Weights of a small mixture-of-experts language model, trained from scratch on English Wikipedia.
Size: width 160, vocabulary 4903, 17.3M parameters.
Experts: 32 experts in each of 10 layers, 96 clamped SwiGLU neurons an expert, 4 empty slots to pick.
Training: a variant of Adam for the experts, 247M tokens, 7538 steps.
Below are experts of layer 6 (counted from 0) of a mixture-of-experts language model. Rows are named router (the router's row for the expert) and show model dimensions 0-159. Each number is 500 + 25 x the weight over its row's rms, rounded and kept within 0 to 999. Numbers have three digits each.
After each expert's rows: "mostly gets" lists some tokens that are sent to it at least half of the time. This comes from a sample of Wikipedia text that the model never trained on.

# expert 8
router:489454505464465490522478485455520529502518522485541511488502539441533534522513481497518503484558466493508508486486554493508514474490487521528510496528530487530496467495508527532496519546537516501464468481480489510505475484489470518523519513501506509494503524487518449496478488523499483497510545474506525472495512545548494513516489453501499522531541503550489495474537519553458461492532524545514449512487507505499505515533507487506503507464519524530486507457494531504529462529554503
mostly gets: " his", " her", "s", " its", "ently", "ially"

# expert 3
router:516509492521464443483528478486539530476511460475535463525493519491497512498493485483489504491523480469508486494504506483526483514444470496548529488514493517513490501465488504502527496550472489507498465518470477472549464468523483524491515549449475501527521500500448481518504482493479497495538545509481454520512533499495499529502510518508524556508522500483520496485515514555504535470537518511540493534486504493477542504526515490518582533492496533455529502482502512483501497536544498
mostly gets: " a", " an", " American", " York", "ro", "che"

# expert 10
router:508497528497461523489486522446525507470479503513535470495528497499503563502471499478489532481517500465467514489506543479512488453507451517512528564503492500533496500510519521496521484489510494474533478467463487472497471446510476459455523522474500488471520507466503474480464491489494496448514467523525514527514483489465495500535499479499509585484476491500521509473505515548492540489522514469523505505491522482481533498481486487508507470466496489474537473445475493523547474532507518
mostly gets: "ec", "c", " dec", "oc", " Mic", " ·"

# expert 4
router:485462478500479494538497492460505546505499522484527500470485459484514503502515469465495492512494477490484479506479517460519494461465466536518562548500473511538522548511491481514479507527500482456515461508492507490539521503563472528456509525496487526511527539481510479553482526470525497507494522490545465517521502498505519495537536496484561521514501504499534487471524474517508497463493519471505511528487487462463530513536488489484533503470494489500532475496515492517494469543446547
mostly gets: "B", "F", " DF", "G", "M", "J"

# expert 18
router:472484504473487463523549476450536527499488471470501483533497549489504461523478501465498524463493480472478477503509479464534512447517491501527539510472518513530505476497508517501489463533519492515479456529463472517519494479507516511457488532475482480499542511478454508500501514524492496502537472517525506535517449505524547484505508481529570533500572507496500515528481524520471520492527480468483500498512522476500520502502471467499492510459486506497502496480441485536526503553509494
mostly gets: "ut", "red", " Ed", "up", "'", "od"

# expert 27
router:457461483453498500479506511517507470460531507492501494469507528508522519492518454471481512467504440493486474488503508502498511505509442538487521510498464510528482500532503521505512512482511519440519482500500502493516473471524435502484524517466460487488507494502485476483478517496464464470503520489496525528460496534552499517481553520520545462505526504550500479504503536502506535467501488476471523518490510518442506508541512480480528525475490526513549485493473469531557466523512524
mostly gets: ".", ").", "\".", " .", ".\"", " ==="

# expert 5
router:513497510518500485497486469500487512514512449503526474512511514504516514475508469451496552511479471479502452468481544452524495486505452543519509527487484489512495518497519542535477531524506508481503500500466483473535496486505518492448474507516486447529530515472466454524460494489506468469510512516520511520509502516500556510529503469513542531490497529478485516506490506554516487415509522507512519533476509494494534500526495481514502526483530537513528436504488494511547459495530528
mostly gets: "−", " Lemmon", "2", "unning", "att", " Release"

# expert 1
router:448527498445504482498479469470509505470508489497544459511483505492518493523478473477476481550539492472524487496459540483471522478526524510545515527564519478509489522488467482512496481528488456450514515514495483490505505479530463478519505516473513519507520511514506480519491474521488471517518511525514464508485497536520505497524498476515518470523503522492514530452521517513522546458523509485491433538476561460466523525503509479492552534465531493475518499494488512448508485482504513
mostly gets: "ement", "ferred", "ific", " station", "ward", "ular"

# expert 16
router:478524489523472472472463472502490510542473456513547506521523503470494490496500464497463519489484520507476500495508495492491491467482475552471503507528470472536516497485493502499484504498533459477485492500480491438514517458522464476446499550503479508473550519474481465480485512492521509506519513513492508518516493479524543522539552490506548567509498520506504487525475539519531506447522502486521471497461532498496528544532492506519503514488480531509505468534472468496543509513463547
mostly gets: " JPL", "}", " MPC", " million", " $", "{"

# expert 17
router:509506478485503482476489509503458551509500483489506494497479524496513533527485435515466518470498482504489440498515519490527510504518507560478515492482445520523475520490484561528485521576482490506490497472458455495508525466509499485527479529496489444499552545481530506478521509464497470471470537483539526506486510500511482529527516503474500530510537534520504500498513526498563538472508496492475487511463505488491506518499472470500488528478484489505555506461490494487519492515550502
mostly gets: "unner", "ff", "oute", "ck", "ronze", "igg"

# expert 15
router:462488504512476495461508504515497538519502482526543504512553518483521560470490460468458481484499469500496510474486523483532550459495479562511516483505483496522487490526481539506520502500506484492505479490443520497503490515507470524468491510537492531491524523474479476516431503479506483513498499523505505495529513472508514480520532500525546547504518486491513507509477511544517489441531501490513468524484480474482519544460488477537507530495505534547569478457499510512531476527502524
mostly gets: " ", "(", " (", "–", " (\"", " ["

# expert 9
router:507458476488530496489543481469500523471495510481484489498568492504486510501524475487488509486540485485470493459460523499529488485544513503523522492507440511537458469468471497547458515478518466454466496505485512462509510495501480494468487537482473495459547517491502468538466471489489445472535525491462473530542488511497543477511519516498532549484510497516503517508487542479496501466536520482484511499471493487540489541524532509482485523480543504486506464520504516546501494493526499
mostly gets: "ederal", "hib", " Ra", "lying", "ar", "ront"

# expert 31
router:502517496470509493454505471473517521494503461514565506498539511495519492511481473476492476489528465513503479471486518487526520478514502523531531496479496494557468508511515543501472454488490479423493488498471514472551490467506499489448485548523505488484550484495506478499503463552493510506528506514493508502540508509522544512499532487516537529510508515523480493489478500500568538496521510527467505484462500491490497539519494461525514505453457495455536490474482507513509475539481543
mostly gets: ")", "\"", "]", "ey", "\",", " north"

# expert 20
router:523480484525530501476482494488539535465498458498521499508525521484496480459495475518483556482479496518483493493466534493540526508480476564501480505494489465526462511459516496503505500511468434500458497486511468539512489483512445444492515514479481458454505500524510455481496491511496471492510488501485478516502480485526524485541541494512572530500534507508491500535529528506510510448522499477498449518492534490478500489480533510473489490474484530524560498462513520508505511533507511
mostly gets: "mad", "ng", "',", "″", "ń", "q"

# expert 29
router:503480500475493487483482490474501537461488495499543501482515545476505525539516424469469512486511463474514514468469516502501513521480497554498493502519511516485466472475494522503510482538484482505499516502450505488535517443540436466448509527475512517468522541522478455522517512507511477503502530520536494502514481518553496504510479499503524497528501541490510488543500523541499507433495497460491464494503483480526528546527523497502495492496487536497505458494479501555498503497525541
mostly gets: "9", "0", "8", "6", "7", "5"

# expert 13
router:498457502514500480444502520459490522522492490458509480514505518489461516476462437475500515496495494494482500525469509501552535445523481523523549505517473551564471490472504563516504494514503478473506496527496460458513498492543519490509564514482506494479498523452522476530490452500519494487509488479521507525499540483532521503500512475521516480498498509537510551499532520490533530500502533498481468511498520476451499518517517512473499532475527496484472478523499483459515470531508521
mostly gets: " of", " on", " for", " by", " at", " with"

# expert 22
router:456476515479478509474530485471499519460508485492526463494512515483531522512467476473482509484473470482495469475507503494529493473510530542535536483532472476537480498494473502495493541495533478501503467477456497458535522502508462485476508556453477506500526509477536494489462504487474506489562452481516524538488512499514508489507466518556537501475531546505522490455504486534525505500542492498460451520510551508527504526525501464512529500487478536512503479458479515487503484536496488
mostly gets: ",", "),", "\",", ",\"", ".,", "\"."

# expert 2
router:523478457493504500516495514493489550495470510511498497508527548490497505516464472456469476507477473509496523502478512463498500478495471542519512510463480463546505502477474530551523528505542511465469505516477469505531510464540455472487468516454487474519511525439523442481488509521468461482507508491465484551501505504539495510507517485492514554499512508479484509495526540548494521475495506539478520495448509469454481543505529495495516508486502528501517467482500495489539481535500534
mostly gets: "|---|---|---|", "|---|---|", "ww", "‘", "|---|---|---|---|---|---|", " mater"

# expert 6
router:477523497476480488470472476456497544507507471525536516504495524481511556546507451477478494499485531480516477502472522503493506460488490490502505544473495509515499498491491549496517534500499489459490487541474471435514517467530499495469493516460488490508507485503472496509509472541503476497516529494503545538511503514508529462529542464526496488509515541548503476506503536527536528489504510497492492543490541487471515539535490477454514511436541521498500509495513482508550459558503497
mostly gets: "ios", "io", "ium", "rial", "idae", "ii"

# expert 19
router:466497512549519483470527487482468483468497533524497481497473517489527501548488461495489506526517473514457501481477502501525519485486484515513516509506529488527510491485531530553487487505532456464534474490463486493512469515507469446474472498473470491475508471465479513505520472518464483531555516497487478497479499505560497475534512510531505553511477524516508494507489524566496533466520502466497449543476530468517496528474527512511549507473472532484505509450503513525540477509516516
mostly gets: " this", " con", " man", " there", " head", " each"

# expert 26
router:460472462507506450447484522491511489510525454527532464531504498464493509510490501518495476484501485537478512446434510473515509503490501535500555511498516500522485523485533464482475521543487482465472480483497513486498534486523475467454480523489508485490502526443495479532496502523488479487528491501473525525466484509520533482537495467500502564509516516512471523507535509536503540453488507477502463543474500485490498504505532489489559533478496494510554480502506496514531495493537534
mostly gets: " all", " ad", " cont", " so", " ass", " att"

# expert 25
router:494507517483466509470475498482466467503482471525543451502527535483518510518527463474469537467490520519529474470503501495511480502506477494488506480496510510522522473520495541508489508515523498493464514492451475463510493472531437463490504523520534520453508543480459468512505447539454498518525511521474514481538526510459509508527511490536504522520522500552526541498479523508498482466530523479489490493497478494480519510543536486490512523479493547502519489482453525525529511546549536
mostly gets: "estern", "inals", "inner", "ider", " Zealand", "aven"

# expert 11
router:512486462499493480421527423474498512507480488488521489514476510459513520489492487522510514517530486530518483462482480435506487462498491554498474518526480474511508455541459513492517474486512464487458508487502501459490507464515446480473542510455494527516480484466513478496495532542503468452490515501497500510514500490533496512542512476556537463508523491492522495512491514513497502471527492502471496555443485475489499506516497468490499499504461497473498521498507523499533489535525533
mostly gets: "on", "irit", "echan", "ournal", "ot", "uit"

# expert 21
router:485482501542472470437523516489476495452507464492520521491480497474512497520484459491466505462510500505470468482492490485536527500505518488507542517507494473482512503473451509505492492539494489449544499511476520509560468467525463462443465559488505498519515536507506496549520520474502491536497453515490486523502527504540506490488529507484490492523523487484475493487473493531472505484506526490479460500474502482497462510508510477492500530499529500477549472430478459526537483494473539
mostly gets: " film", " final", " album", " Act", " record", "ear"

# expert 14
router:473467494474473499466534520503490497503522476493528503500501512476490532489479479502463526461501494509513504485523529442500550465525476515478509511483474537501481517487491480525491472483467504493483469462463488474522519476528478479475554512487475476445529494444475471522471473506503488481499474484501511479493507471547539524497513482496496498482547508497507524491555533519546514468509516498535485494475502481469514532538521498515492547474466504536552470507443496470539489488499558
mostly gets: "==", " ==", "igital", "aily", "istric", "==="

# expert 28
router:495484534476492500449471480488492482425501489484529499485464508459511545515565469492529500504526512508521514498477516472535501487499501514471521535484499477513497524457469496480482520526487474484510447476489490471535498459516472496490482534485499515471511542472514504503464480533505457543532496485545518505513501514555482461496502501507492509529495492505560474487469528538517555473506508505456488514513512475481500504481474480515549525482518526514495503475460481520523474523480553
mostly gets: "ations", " used", "ition", " series", " first", " use"

# expert 30
router:530472524450467493470494525460497543519510475478493524516527544472500554504461453476517527503458463529492485472502549524499515512504503516524517499511481494510503472494478502539535479528518500508512517506497523470524477490495463527517506514501509531496500499486471508512512482455458477511508488478470504506564513493499496511530540462509532531525513529475523493476480510547496512440504515496469461493531534444521541492519527527516510519478498480484542472485517451512525494533533543
mostly gets: "th", "h", " '", " West", "Th", " Second"

# expert 23
router:465491484477524471493508493502446502466489480470465509520516489454519496490489484468488528474497464468482502480467490508460501467474487511498515487514523491511488505485488523535518497531517478471481467511471519454500521486538465488524520499479484515507525520458526479520515491503527471459460488501494502526517522498510507499473497461489459547461493508505496489481515527552537531480514531508514447513461541444463532508523518485491534538492532527512580506460469510525533463502533508
mostly gets: " and", " as", " that", " which", " or", " who"

# expert 7
router:512483525473519467480483480483469520529477502493554490531488528501547492492533474471476493498511480518502469468481520474518538505493527498515541500538542484507470488479491483513563522506524488465502465501464470514510501474506504484516512507474447512462520565465543492510485508524484483514511485529525507482458498440519489502505503465510514514495510475533499507501514493502529541479504501453467453553492499487501504459538512482510537517461469546492483482483496473487536474566502491
mostly gets: " was", " is", " been", " became", " being", " would"

# expert 12
router:458501492482517509495465475480491491510513480519493479479534528533521572506517465464504559490493464469495468495505521484498521485504474492525551530511520497505534523523467520513513503499495510471464519516439517444504494461504471486451501559478490521503535523449497490514470486503496447499503531498487487526505503479506527519535481504479540529518498506501502516471498489546528504410495512510498488549467510503500491537513488515481524524501489533482518521515504483525537472531523520
mostly gets: "p", "1", "andon", "2", "omp"

# expert 24
router:485522518452518480504497486487500503477536482500540491495484537488518493474527451478489517491496497511504495495492491484506521507483494536506531515489514497514463487523467517520520520532486474491515469461488475504530546514532461527502452504512443471483518486526474454528478484523488490513536506510508512566492544559478541489525512496483474497512505524485463564548515523517487526479538512457501493560481492463464487502515524482501515528477474518502510449456497492479533466510475538
mostly gets: " States", " Party", " British", " former", " city", " State"

# expert 0
router:498471493515497508439460480494504511480498476495495487475497542493487515495535474477462519473510494486478499538477519511501492436502488533482501551478469495530511508504491527538498481509474481514459527510462508503518515469512528506438504482478478467488508509468489477486511509540493487516478515503477457505545503480517527505539513508504559537508472530535513515461480494517470537479504509474513500530491502443487473507525557473500522518444520494498549470479512491462537467554510531
mostly gets: " co", "\n", " non", " re", " requ", "Scientific"